{
  "d_model": 256,
  "activation": "geglu",
  "routed_scale": 1.0,
  "lr_router": 0.000668,
  "norm": "rmsnorm",
  "parallel_block": false,
  "decay_fraction": 0.87
}
Below are experts of layer 5 (counted from 0) of a mixture-of-experts language model. Rows are named gate (a neuron's input weights, with its number), up (a neuron's input weights, with its number) and show model dimensions 0-255. Each number is 128 + 32 x the weight over its row's rms, rounded and kept within 0 to 255. Numbers have three digits each.
Before each expert's rows: a language model's description of what the expert responds to. This comes from a sample of Wikipedia text that the model never trained on.

# expert 31
Description: Line breaks. Line breaks ending paragraphs, list items and table rows, especially before headings; also sentence-initial In, On, During.
gate0:118105127123097138098130113175149127125097145117162117106146169156101140152126084041135113155120085132132143065168155133105088110141106090124139119123163120111105125087143160093198117070158149130158143126087119147120181153128189092163120153101142129180127148137145147191102144087164092123102214127191126120122126105095186069163083091133157093123091179166190138090130244127112116102184148158105131151089155094123099142132168143080151142151102115125071117149137151101178093078146100170145103183081142139192140117078122146138128165105116055102178102161137138172130091090154075126152115108120159078174139123124192135123080072149174125109125072081147098083114126117146176103123104064179137134101127144100177203128105086122127147125110108106114157181135150170108136182098108
up0:161100173120148097135098144177112155069119111079107133120121123110184098124110152166180112116088167121105139197184098152119129104100175129141128101110104095114105125086154082132094096131153086076107132115130165193106175087140127053116137120084073179077159163100161187154105101075101122128171069154092151132145099138106116122124140175197122174148163114119129151150109116178103127122181121162137143058158142136064097113097121114135141086140146116097065097075143169188209123092186079147139166113093096081115168090138116105122165076161120146086114201147140148069113111136091096146085126176157194116119110106102119114130124171108128090169132110118116071157189100087122091127114142104130145081128177086104074116081147181148133114097120107091089170130105164157114088080112117
gate1:143121136171102137156150120127110167104122196097127145157139096082083171149150129184190140123153144129176118166144144159181068105117142129120111111137119072111161154119135165131076093137111087104093092136101115102087152091146132036096106105171102121111148125151117120167151157094124134104121154140109074171166103077157066184138122168181166098088137158128162129151099144155125098094093136112132127128113083192131065164100115157138104112144122099138141177138133154127113178088167093162129130099159059072170158126184122139106147084120139138116095036110099094108128109095088105114118149165133176147090163216136133112133053141162136094140122089098184135193175069102066093107161137119104089087126166138122182082133143165076133113150097135126133146104123170111087166087074216
up1:120145069118078050210164156141118174121111102106087175187135088125113100114054142152115126140143156164140111141104176107145097057133124116101167109142166129130134170169141146127155145126134139132093066154092078156112199100092168154121146164091119117168120096059097100149082116161032124145157133165121102131128137147139115110141092173153136131129106119071156161142126175145170086143118126191112127189154143169106117138143126164105090076151136115118142124138085125112163126116139162184194115149164128086093166089152141141116153124117112160099177124085125156168141105129134122099152131150162120064109098172195107108041186131143123066113161127177124158123145102112101120150151129132104156025191085096118140119122101124115125135145118119045130077120054096166108168155128078
gate2:083149085115138159152167156108137107103087086143118152098139141196059178151110180122095130071088115104104056084150176135091132134132082147091137087107105145118088128141069169092115112118082177122194124108137127175146204148135182144169126103093204094126098135095156152124160133092121137118095165059120126104120138155155126128151134186140117167139131128138208119120155183125186154129086116182118176166134112134111162111089072127101158141122176094113159125128138107109124135143173142089053108123159083074105130097119116094171062144158148106136130132140098115097150110041102086120080083106128091095119144104088168144115124135140105148118109103037176157110116143111097113125073117066167114114168144161140155103169126093159127052106129199113081191160120112093134119149115135
up2:070141102144134185148154133107137095097077121154139183120126162144091136148126183095101126134109145133089103107189227118080098141133088134097113109088112151121087111127044146082138114136084128112186136136136147149142167148153191134151109088085179056125101134117150178150160198112082159117087145073109118164159134130154124115199141184128109158149127149150183085139138170156140137130096113137160177134140114139096116101090099157075091148151145092139152159156099141143110157132172100117061133110156069077090137101115131099133075142113157106124113122120021133129127108056128094134137071116117106117131141092089180137105088126125136147154106147000173149149127117110067118097092071087119145124158164160124144112155125129168125111143126140156144157182167119052144162116105140
gate3:084141093107089075198052152130136139109139150147090219115120074138125103131158116077114094113110151167147120151131112126146189140132124134082186105069132127120081151152135100139137159145134184145203129133127166194138169117114212195124140122102159159131123100157118151102126102148080160136144100146119143078158124150146126105093146144108065114144112101140114122195156094150130109135193103155110174180087150136149148127127026128104104121141130113162144130113082168165067094167129126095068143097137161107125121128158094145114074125155143113116132186131133128171120234183144136134112042080152086139163187134153140131111108135082086147107118135075093146109147132129089115136105075149168200169147107172151057119149152161151144129140132152162151097156138126129160095121061096
up3:190134145116136134060163139136140110165123114147141091110157167095108144110082168115116167133159108075106105059102106154096097137158133109105130183162160111129181125116105159165176108116127090134068130125152099129150078169115015100087104145143069131103108194127133090129123128162175065121143162092160097149109106109090132113144102098128132114139108139130118114032117179101132070167113140160190072092160123086119128142135191101121171120115110161087101104169150072098176125072149138176148116162091117135148131148096136135173180152080111129152175119117171107097157079097140108122174186134099142132109099120087091142135101102172173176115166149173167125097112165124179177138149205072114073098096139089051138155144129095101053123113146112125117152157117163130133148124188152
gate4:078173091150124128109119182118110054153116164129185114108123113116138122171107091105138127087102106147097128050122170120182164164111147133147220132093126188125105150140141138182165119135113132117135130106167111149120147135103128122095126142123171089110124145150076076077115145206188138131112107146141082076111163161101181091134083083130129123160154108094113111116128158094188119175104115149184080118122212106112148081165147117116176126144113129130131074118088141164141127143159110151154138093079242157045138127115103139121093138086078180101158113099086100098114101163107127166140119073112088172141128111099085153155144132134176159111147144115053134070111158168138097163122092141173129114138126126136128173194132122125088154133136118203143069102101108176135087098107054
up4:092168085159137149120085155098123045147093158161174124088110167102126145166124087124137119116138120090103129076077202131142120162111119131131180129108123163160124112174155153121165110152104104137138155129156125135098142163084090121106153119114138089102128161146078077105129194171184165144109104147129146118100142179076183080164084089139137134160166077092097093141108144091172185196082136129144121138125179122185135077181156106140179125189093145151146098140086122150122131158138100170151129109080207136058096140111133117116087145071094174097161104130068098121109100165137153159169133063095079161123108113115100137144082111144180143081123148141045146093102142157139087144157136101119143140133123140151138192191149145152103144104142111172127058155105085159125075075112054
gate5:148200090097116200162092079163126141103052169114134144135142132128133175156130147152139127102094120126147152108111169128141182117139148135120154130104114102081132128032078113150081127141055206108132104114187114190154153136157185106112104094099150131088110144117194107114094110201188132137130123148126141108135147169207109104123144094149147136156138130102117112094131047140054104098150155132196170096094188129170088128123068096138148106077161099205131123160110075138097188136193110091101101110114168141135148128146132127165112118137126129148072093129090115096145150123115144090086123165117182143165118131066097135119202126170074051129134118164149096139082110184126119129094119161102103150140190126140112078164164098145145122137122096123113106097095115115113104114149177
up5:156172063145143187121123134123118151066068183111111108122117160152125123130151169182170130062120147117134151089068175085122209093112105157126151075143113115148174111133104118078145128161093170085127122093173100172158141136161066130135117107126126062082172123128108131118179104146183173127140080141106124125115161155140063140107129107163102117122134116080121136137141132124110131105130058152148182104167139181168124124107110127135148103113159082208154151124080094146092179193138111118116115132144083058079167112158123121176138088112155187177070113092090079079121159184106120090079132167116110177185098178132142099134179148108086094140109130132173111148078136202174066101153126098086129119143154146167082083204129129151102141100130141120102164116135120113111099095145128
gate6:136124166111127117078154125087146132094112154103183113144135117106082119185127080158126079123138150161109136126109124132151135164131131168142191138147125100081101147122181174160120184166082132104132143104103156123145188128162136130127129180135086120172116059121097145120081096186118094125096131133139120141185127110176136149138154189099123089135123132147140165136125070129134150177056131151112129129131143140072120083129058131118121135088131111092126164181140148141155146040144141147093118108195141090099153105138138141052154140117159078117091097076172155156120096049115169194083089148158156126102091107117094126121157150154098211135137121093136117154149107129041124130078114144149147094136163181063186110151198125123147086163142090147113124097011144051115133151166131
up6:162128119147137148094130182047158179115117121116180162166150172082159144144103114115168098114099140169112093105062217105162093138128142130151241122163137167111090107128186150133130151208093128110124136119086158156119184122063180156097122179170072082139133107108077096129116140176162114122105174137118087130109130149080136155131116145136143105131117103148132186141127138111198134158074112104142133122160194150069212071129109172107128164138105131063114159143162108142153129100115152148186175126142118110105123119152141169083161125119103101117105155042163137135125112112111156133102083135139138152152102163138115123137097128186134220125138106113179122149142135122116094110142121137148172083125161145044135116172192105136126147180103174125121161132054141123093126166103108
gate7:145134154153147160120119193059116155099085067157165111134158059171095116162144139169104129146125151137116075084148131102138080101122116122183118118122110121130146096172119144073138128080133111126112136137110134118123175135171101140158027167104193107101136145171162127089167087120213106101115122132098076112126153126119148147126107175163137107121146102129095143116163205142144098115132063112126121173094091097112085119112099130129097099090147133097125193150116147161103150105106139113137092115102079142149059140127143142121099129135150103113054139119111075205126133103102084197103075137124109169186160079084132136024119143138087204136103128117150088139121122161114141102138129102147099169152130124088184148174155172114133056148078136182100140122149092101115047122061164
up7:126139130126124151100090182092138133092106106144133114086138118138085159165162150170147119127142143175086094167096142146119060133146119132163076113140130152142140060171043136059155131135110097133078136121094139087129176153157057111162084154080154105101139127143151139145134111114121133096096135114115148085088116143102156095131113123149134144118146097159138122163110236150184159128102081118111124162148106110112103153124135109128096142111113149138130167187134126139090125197093096128114084132110063127127084148115135133037100163153181124122085163171071067171091164132119113160144042134106098147168077082113121145056144132138114168128093132140192105127066125158086112126145159091133156174083143135116147159184167173168128073116103126210096152117141106094095061114063202

# expert 48
Description: Mid-word letter pieces. Short pieces in the middle of words after a first letter, such as c'rit'ical, Coll'ing'wood, W'or'cester, s'kin'.
gate1:140111174165167145076129112116090212126116138169119152194137162071102103168136165138109108153124145104097148197058114124167135165133122097164106161107091159167098122112064113136138054131104146103156149134134124100147096166152056154135122187150117072143163099132115151081115095149127137182124166124104146136135160104132156129151157113152116151173092138146115083116095097134142160145114125104111121143147095123149221170103169076129124145124098145134157158083087116155103105127084120074126105164137121140122095143145097087142106082131102075138132048148161100069070135107062156203107101131082129125101180143130126097172153121133090237157085149146182124167128111099107180096116125113132103140092138083153166161094182199121104179131058097104112107053120115132157128158122087
up1:134100156125170194174078120133124104090153123150155157095141157095105140097164113183171078082143065136128138151120093125112099066115162058071134069100068154139073111147102056083100125103149157147145084118091108102117105112062121079122133126133164158128168174182118069146129145122146166169168160135114142103086115092101095176167130127115156113138155130091125148111120046150152185117153090130094111156068156147053089097141125123150152151110123083141164140147158135067109105154158078163113096067116142150115104129138084138106145139051111159141104157145112083178070119143177132155183094137128097112130062096094181167098184095152138146113112131135079124103161184147131137080153152175096128157108093098088203163130109105143125131156149105112142160174108126095118183121162178
gate2:116172136171139077169126145106085113174114168148105128092087142092150154148079166136145145103110137137111064118131106153115101146175168120190071129144093144166110191092122178060167116092156096129105175170147130099134145151113131084157129103178036113093223144103156173112129076154126193049177126068114195129114132141116122160147180178117101169163151122156133142105153189089177140124103090125088036147154116127139146088101103130062140130121114138080110170122080111206151141140116113102080142177111131156104101117117126092107093143157128099096133113083160141126154163093107097154116173125183147138076141099153090148156054109178168106124160096067162102156115115168117149152121121131112133172143108100141140135131174173101131089093122115126153121108126082131105145143063098
up2:109123131164165135166151150153124055108094062118074071079086099152148148087121107147110152139147136134138161145148138124120073159155146184069106127139115142075118108115160100100130106143107137089061118099182094195157110148078098158194133118093147135134081155150091129127185136083104127108082133181123181184174069172129130119079145137156124146177161148100138110141161186083121106104108125108125090179071145172140147115106102186105109109149112086130175137135154184192080146114158125069167134150147100161164120098095100137074157124088147107067131154099118125218135129151137131176120116124120077092118114081128115095146173129144061145149162139146132119118146201121088086148109117176197104155074131154072162128074129151149093164151131090133108098139140082161074175139157091
gate3:118172118143099098155095146107123127213172076068113097168088153118076115109117158059099126134133151099133175100145084113085119072052102148135181105115115096112178095114170124113102123088076142080110088063124172120130074137140180146123135149134110159139128111104140141109167115089139156160076089143166190167101113125147161099148135155129135141115129119063109083124149126104156077118099092131165187147184149129091129149161058137163111151123143065108123144138123097140115089067151152109097109110077116102083123071143138170137127131186226054104149130107109139119082113134186156095145135138136129151116152126104143097146156105131104079148135119130157095147147200139129162139107140119087132127101116030082123131112150115127114151117150143139125125094152184133127213109132255
up3:094100132098170095047178099134160117074124155186174140135211131172198112123135117126161132067111142133162147134090192153122137170170162105153124136151141109084094147120130129144137102126158077183140128136160121172139231108147101126138157115098136111124120141145105125141070166168098065098134157085125086144129142167076074121139133083151146117125093139180123180133103129127071154113130171145080098126084192115131164092141166148131168108134100121128118120123158170109172204201088138143169145095125151150127175175142126114149155112074097187136085153107173105118155117147083133126106119120119118100105109184143092171123099180119132126132127180116141208091157071107169120162137137191192156104192156181174104125146102115132154157177163102149082111141094078140162132135129072
gate4:121167176124165151113164110169133157135197138102160110126112145143116118065121122132149136139106119188107101149168174145188058144049130122092184084115113102112152140154079128185141143122140134130168093173163147116090198065108113064113179050088213083116130160100159153102080055144143118082143148174124157124182113161101171111142119168126128102069068097085124100156141106131114146136135089132159114120064116124148153158114092131165107083071134150123127125145106143150094173132128108119073151120120176088097175135119135084126120118159107140174128120091125123135127136122111149176132108110119106181088162178209129118135134151124068131085104181132081099159132135163128114111186136136138104134106143164097188113176063137113170183198156123171120128070138073181135133117166118
up4:121130166116223154151158163167113154087133095120135090076118139183121111107195098174122098155106163147093107168161135131186115106082074142160125069120083106190126160178102120142175140130078149113129142160134173090095153048096081062160112113129220106123160145138145201120109122109150109079134149103096175101184175146135141170099090120117132117136133095092100058183090154158134180171158155127078052130091090115155108145090104167161100093095151151140162096126104126134072121147103160096109133134123134062121134145091181098138090074153121077142083104077122130158133163151135129163117108121110143188132148127130150140095150110161147127076087163163108143181121107138116127064170125122122141170111155153106153122154114138094123148208119097142140124068200119130128109144169092
gate5:127086156108135128124144170117131139093120168068078102099175172084137101084166179114160091176111162153141138155138117107134128125127134160139092145106139161142156121176154101118088135128200075085054120140118149125115153126062193069169095166116133095213144122105115143162065140118175090132164167133107136112132167146197092132160110148070116102147159123120103160104107140148096117171121133119075097116143098064116117088104150159114121127195147085126137110113131151205175174141107129115102121133175128189139105068118123101130141098192124109225112147137141157175082073139074104125111128134102108127163162113137115143072106178093162163136074168177100152150113134162136140053057167104126121121140117114098088144142153091106030126142081128191080125139139150101129100134169126
up5:161152071132123127077130094134126124116145065173122138104185148200145147156144117107134164088163084197074114067079111126113187077141152151188141126086141161159144133110078176155142081193116117126143130061089146138126102120121143171093156175097142112176090123154117092096166133114125189130099082107129128156104147115063201120124154131127119094154138173142127140139119190132124222105145129152157169155120103108173126159131130126111149144081137156103163146137155129110155087112136085148138101085104081146160140103146079202166188130086079155122121167132133131200155174157146116168150082115115119132107109120082169104163089085090136095132181117119128129138096138098150128160164109138099160152112118101088054109125091146130223155111146109140135109155148058131214083126186113
gate6:076108123137150090108164118095127075144077134114122128100131079104150151095065085163197173090072133138179100139209130106099106159147118124137137136095169120147151099145106083107062181132143157168140185158124116116161102160153124151156135109137112110147131126154146135110134150112173142129137091141134123138085115154086064105141116157135122138170134069142183114118149184110185115115163105136166124157131093156081111152110066181095162052097120080140132154101129155144169103109136163132141092132137143127153135119129165117223105042116105153165071135151166037154135093074168201154136144101139115123122149187108092160118113114116080216134153078139155162168104184105121155104138102156149134120168178168094131142141120188130141098054093185148168194117130146122146164101150132
up6:093157123129173099140165135098129068128093136121138129092116111140204153127091041151163147070089122094153102123208092097109129123165126141112139158090139121148136090133097116105087203134134156156137172150128107084154078150127124133109111105174122129139144117147153142097141116122143181144108100124161155127132124162090075139098102184130055162131187105163149095111172217084170140129125116129173110119150059161107125184059068200133136100099112100144146140120140152175114135073113086153103078156141101112140107146153172111203073052073111131172085154105169011116138185127127210175177137128096124139112128164125118156141114112136138178108167096142125134153113155081091157095148114122151117144162131137142148120132132157124140105064102157124167191104177143104109137120111121
gate7:099150055107146135163115148094129125166124122186146138116099133193132074148142130212129084170073140163131129124145112145145090110103105119138111087123112146111159164129124087152108106101097097116100140054043147117080110104095110073156102130134165080124135148127085143145112063160147130169116164143158148181235174111146124118146115139165133137174144050158151132171174099164105132083169144145169079139080131116065136128090126147164079124147155107103145118152197152180107131157065120096155096118085119147130114154118116173135139132187118084122078126147124094174180178182116116081155101158082139096104150128115135135102145119154128128112126181150123158067116099124149102076147158107159169093076162089106093187202124165087126131140118138108117131106162131145204097089132054
up7:134079093148081112176092135050168122171130172164178077110136082076125130144132135157178114170092109194122133125153094144068101131127156118052091082111165113152105093110121115173107135108152156141137044047132143080153151163163134082140136114091121106180136130180126077112142121099093122183091068118182090177135163127108090137147099180130149138201119150121099126136123149109162192202119116194127132111127171105132088112155102199173135152138178094144125131141153102168113113064135165112043122136120064119110113078177073132103109175131130071090137130148148148209109098132139126176159113140124119133151122135085148137101140114085139154139124132122092135097159070115109063131141115134138148142084082099100153163139147074153127128079139145141137142178127081113181143147142138
gate8:112146127121099108142146151104164124130110160128043130141139166131115116138137188145154114182153118160112123139157104119106152079074077146162131140146127126118186131214128165128158056107124093148120149110085092172111106102116102097165139124080118154098132125065179191125187086097108137092103130114138145115144150166138062075143083127156153120140162164035085130160125093115129201113122107201102140152112131122079107080103106132177165053104121065148175187142168105114181153120104184133123113154105125114198176134127157127181114082144169171119102134158059075100152099144133172050167116141132090069100168190117115112081154103133157101109152153152086184144105150162162115115138154090128145118137150097090131133135099188116094105173102125126122095095137165090126124101183131
up8:163087135086151148073135063159120083099154090147124135155143036126156112107096104112139164081123102119147145113094167126105098181138175109116152124109109108122038145053159118131085173163140124108108103106184138106100153181123165151121121130148122142183118134154104055139079158167110063148146111116137071116096090093120146120140167111095135126127079117176176169092120101110090066114132150075148145122159109109130133133138160110062096174153078152081092118114123176145121163127166089149148153108144133117092107148150101117103151184092118115106160122146183184153085163088161118167131148085108183142124092066116138158202114184114087193147115099065191078148194103128120139139112063181108135171125148147166148155123132133161161126082147207108116117146081072137107155129129122

# expert 12
Description: Nationality and foreign names. Nationality adjectives like German, British, Russian, and pieces of foreign names, such as Syria'c', Čes'k'é, Bocell'i'.
gate0:149121132083152097150206158111114087105127055142129123116077142146132154086088146135100150152148097123094126162127074088184116115174142149162145126123137112190093156067096071133120134162097144123067174126090099113130118148113120031144104118160150114120138169115174097178090162098144119097137123121114146089114080172186077188165076174122157118157123110162144105156155099138148145149125158121097049162139139120150144093128130136118138177118115046119122099207137116123173140119083199092153105126180127175171082156127139082093164073186167107150127152100155104105124162150197130175150180151134166163127144119139135165074161110174095157122094094118121130116167152175047160138130078132156130176166158115143147125160164099149089100081109058103161120090159138138132077118159137
up0:106067137070101098123080106139117117159129129104062122145147091158151109078041150112112099110136132112100106120117063150096114132157176092099139127169154075135060146092167100122111167154141158110075126082095120151157168102140125101144121147140103120083108117122104123131082028160106120105190082131188138128131083116162104104161125110077151161113072177116177123109119072126111127086158110109126129157097196128121123188100138125155139189149126082093155111122122161133123183119065152132134189113114205131145129056112106119102109103160138152114142228111098183127094150165178140125148136128124134092127146127133057154093138100134087076161128117051175105148156086103142127143161139111142118174142129127130132155123070184071193118114148123097061113140114093165182153082101129
gate1:094116118076127101109163181122146118071104149160137151144178112136102091084107104144106125184177184162090156185114147092182129140155119148149136090117104080121135120135179065060155047192091093103096127159116131143116159121130112075149106145101144125150080151107161117196111189089150119143131086077109116163131062120108092194123096139059111130170150136146115156125109128069092169127151141172135092162141076112064087107111153120091135129110090085100134191105088179148139112125154144119153147144156188159137110167133149095150130114149119062128131134136137034125110174143160106109101111131123150130114183165143146141173103128093126171097100207190227108135133136116119118169044117132132159151189140123117143125167116132152087138159117115158078124100138088149150112143179087
up1:147142114196111217140086094124167107159119167122104144058199149115146113175140155154164111076115077116154118098187121180068144134095092117146122133138116102098136123104116188111084178086128189147102104084119084140105150121087156180115177088140163124152154125144101174136105104173103130121124125146167152099094150160142183092152226146163095133105097132106164139143158161206161119100125125069144161130117145182162168135164146136138152139109117184160095088098206158099122116129112131147114071119061119090132163165144120166166165116132147179132146113120113136143118150109135136162142193108168131110143076096130089063092128088157117096184179091112096115114173197093098175111149171210113126134092126113155097092097149115137183134103203143132134123139141120131176159115119137
gate2:101168069086136123068104118105154090109149135118167108135092159108167058175129129062124095149121100151138152124072146107154111150144158194118178067122136107082070164109116140119146143087093153121120162142152115137116088114084127122175123091127158129156071154135119106077098126150124122189092117120097118170087145157128191152101118146085094068098099144076141075077072086083159086122142112129131074095094181134148141124221102090097084099138127097126176124133064087098113147114133121135124108131163109140110122087122066139129127099103128124149173106133067171117101177146094157197132143120118105152122131217137137131161133159116122120144124160132108094113129135201102140132127088175149078096157135109200098081103130107167183112171146120148103133169014065147161141160116106
up2:098082095124156146076143135140170066088137122141170121096119199162137077139168104095097083160117155152124176142074102095151161174149162173141127084134100106112112137092125116112158101163131129111120106099189159091155079160109126120208135100141083092143093120136094114143082113138129098121076119115072134126115158171145221206131117170113094087093091129060108075130100137081140078116157113111108028097121184148181130125188126140127122119111144101162122109141108125084143170097107159100141134161131114139138056080118045137169107085129093145150158144142066167136104178161128154176131177102128116148143148160154124117170150165116163138138159158170127147141124159169078171113134113138180082076160145098195086079069119100151151098137161110146138104153113089139168133171116084
gate3:091104189137120163109114163134098120133126146121077131101132131142114086101131195161128161148177122161130151166093157188091140135138174113153130069171151119121089101130146068061124141163164106097095114119162164130160136156158121184133161035123136164071106076145116066126124160083156121131097132219169134095104124156140133159165157116101092119126080111122145165110180096166135154073151078154173178147133076150164042095182143107099151116095095126117141135101121133159178134191111135166147113154106124188143056096084049112169108149169103106104113143118149128138110165121117109149131137160119130153050147122124083145137113134140076111216098148068143066147167159141128131132143166143141147136105155144119107149111173105188144137108152154046097069134118108127081170114164145
up3:133138120119144124110180087082117192165147068104200152161089172153086136087107181147123140082145149155133176081112155101099090150121108059121185134158083152130149173095170155128093156089132140130145148070073127162208041126129098087109146162108159026135101125130117116191087106091174122103117135051083060130095088095085113071124142106134122147111117139185141101121109114106112080123122070186142093126100128130083151176163106118112115097129154140130131129141095091128096111128145124081093206127149114109135070071128150117116205173106110178125142146129134169081108089127095145122110090124138122135113129143165114091138147172111136133122128111141082181098134175143114107124156143092165099135119134162170136130143057192137169138091111132125081110169119162152162083155105181
gate4:136111073119145126154143129158127206151155125115129111205190127067110194140162136167159142140129152183149089153101154149081143110049128059138138050116159090171127092173154034125114114087140108142159107140139130135115085099091176181125142116153136130161111150071160124135119175177136118089094141090143105151143159132150140126077154135147153127202122138172163086123123058136104113120175046164174144117084076122116137087143074144128104146139138114118150148145102147119135196165160087088119171116070153131116152178114125137113141213133113069103156042128045118190107108151149113128156142157097099090110161112069096135117080131165116104121118099107147117131104127126082143125137097159107096156154140064088104106153108145125127141110152105093160169113111133120209114154113140
up4:109089132131147093156125131159166191137142091148146120165111167053179195118180131181161150118091152111103119144090139157068176146074112111136108103098141120149090118191153057158186133081163075125175150171138146103103065150068155155138075102162076142186106103099163115110112181155116104123128156155110087146172174187134170154087151151116165126171157090165131097147114086118132104191155102144136117100069039130155147075119135175133097110141159118151146110164121103157115133165153073142153155172085087103127152199093141138099155157158083101107110074154086092180145122159113147116122168158138109078122168122073104127108062129157145176124084071162170099116167096110101180120125152102086063136146154119119131107102115119161136103113131115142165160112100130111132099163084147
gate5:146127184110113168172063134134082102124083160138135120110072171152089144122117157135099155209153124104199113155146082069128081123145115139128116113116153125137155119141147177102139128101167177146102125153105200105059218142086103079175114115196143109120140129078183074048160144128108132157135088134112146126074143151120081158127086144112179161103141116154066133111128132116196132131144184161124132079155170094132108123153087169155114170123157183125133100075100109087138064071143107141099119163116089127075064150138079179118134157107148174113099169093123142120077140126169092176137116131122113180126161122153142169121096119148113140123085197095164087129185092116099124137131085112107161110147134110097082130132123075090099134123117192118162077144085174125062114134137146
up5:117143080109117073079210098141178174167166074122111135178137147117156096160120132128118118072101112155116099089146174143118118122117143144110185155150124174133133132130126102142131117147078081171156145110158070187171036117188156161102150090081107148115132114157138148151116146142141145082093161183178134121182104088126176105125106091176089110119116137079205137135160115171077086100127110140108114171077149157114165161107165079114132091102058083115087175130128114153118149160102164140131125083131169115158220139130162126130174147112112094170144088156099097099139103142098149088100086086134140087106098163122076148120143084076157106116157099133100171119024165141146108149136141100172112129149110145138160120128129148130141146140097077160108235122160105159194141105127115
gate6:142146098155109170111121223118119083127155084110162127111193153134136084208174101148108129143131160133099080156134109097161134155128134085122123061174087187172140136122084029157141105095102117146116164125091073092122126097056109153116146133099213127140107208130074109140037148174090141102151150131122087141127145112173098171128128098162153138177103137120130068138184185199096131130138123153162134136088152148096136127148085155166117132102140129127131097106152148151084150117127095116106168120083120085153119132102147214155137110190091091106037113163112111179092129122079098126137191115089141115121134127153142145138106115123125074088154111208076172125154140138173099135126113119102129126144122112135158122132090131167080127135195106120095113115114134101157141115195108
up6:104154075194165147082163141107117067120103079123158111145146135113126114199164091165111107146124124148087117125130073129096164173160137083123174145159104160094070175137106125181141131105118089150093155096115140096101105118121093139138166079128205139160143144110058116136069134194109132120117164170129036111128143108160122156107154119163190162146124143124152016158181169199122131163158137120128074164082088158132135110116159136139084099158165157118173146112155130109082135165148060168073158132144106090155102136119161157095163130168117103146053096150135100132138150116148132089150145126116152098137123088131131172146109126132074086051120109182109131145161121141107156125220130167120085141172111159123147133155069125178132073121162125131122095141108152096136148091190081
gate7:123094154136108120170077123100168132147169144136081129157079181132134076137159085144121110130134089113153099123125121123166157172108153164171190148152075166101070071083151148122123159112139061127093166124114085090107115156081167087182109198102117159138155116139074139160107133114137142125125127131138155132117151161122161152210110132081149140179132102113114137118204119128095095145111032144122082156165144103114149109119199132177113096116161100106095147165131123187114196178148193140162125131064089140169109084110114121137091122193093131148120113187120086166157120208146082126144173186134109094101134151144126119100125132111116167153151160072126135089137150110125137128105179131105124112128097113154154141036111193118067172155134089124103094119039126118186113174119142
up7:128096090097135194155157170164041130136108106112124107094131165124163170156112136130122166158190114110130064112166149160161120123150133177118112168117130115120122142129087147147117202123086093193135151134112141164119163100093153123205108116193144186127174154130182141107177096125108150130192103120110186158137149142145074113068096147069125149128106093124097117156137168124121147117096143190138104148095153219124136112126131148132110133045159143190118080115174097164100071191141188121109130118123133078158138148164189147115169041087133115166124182078104125152143152106167166148114127131158154171123136106150107152100138196132137106122187097117101136116074109112178085146115149128082131079089068130188128129142116180083178131105159114128161134152112098071148104157127109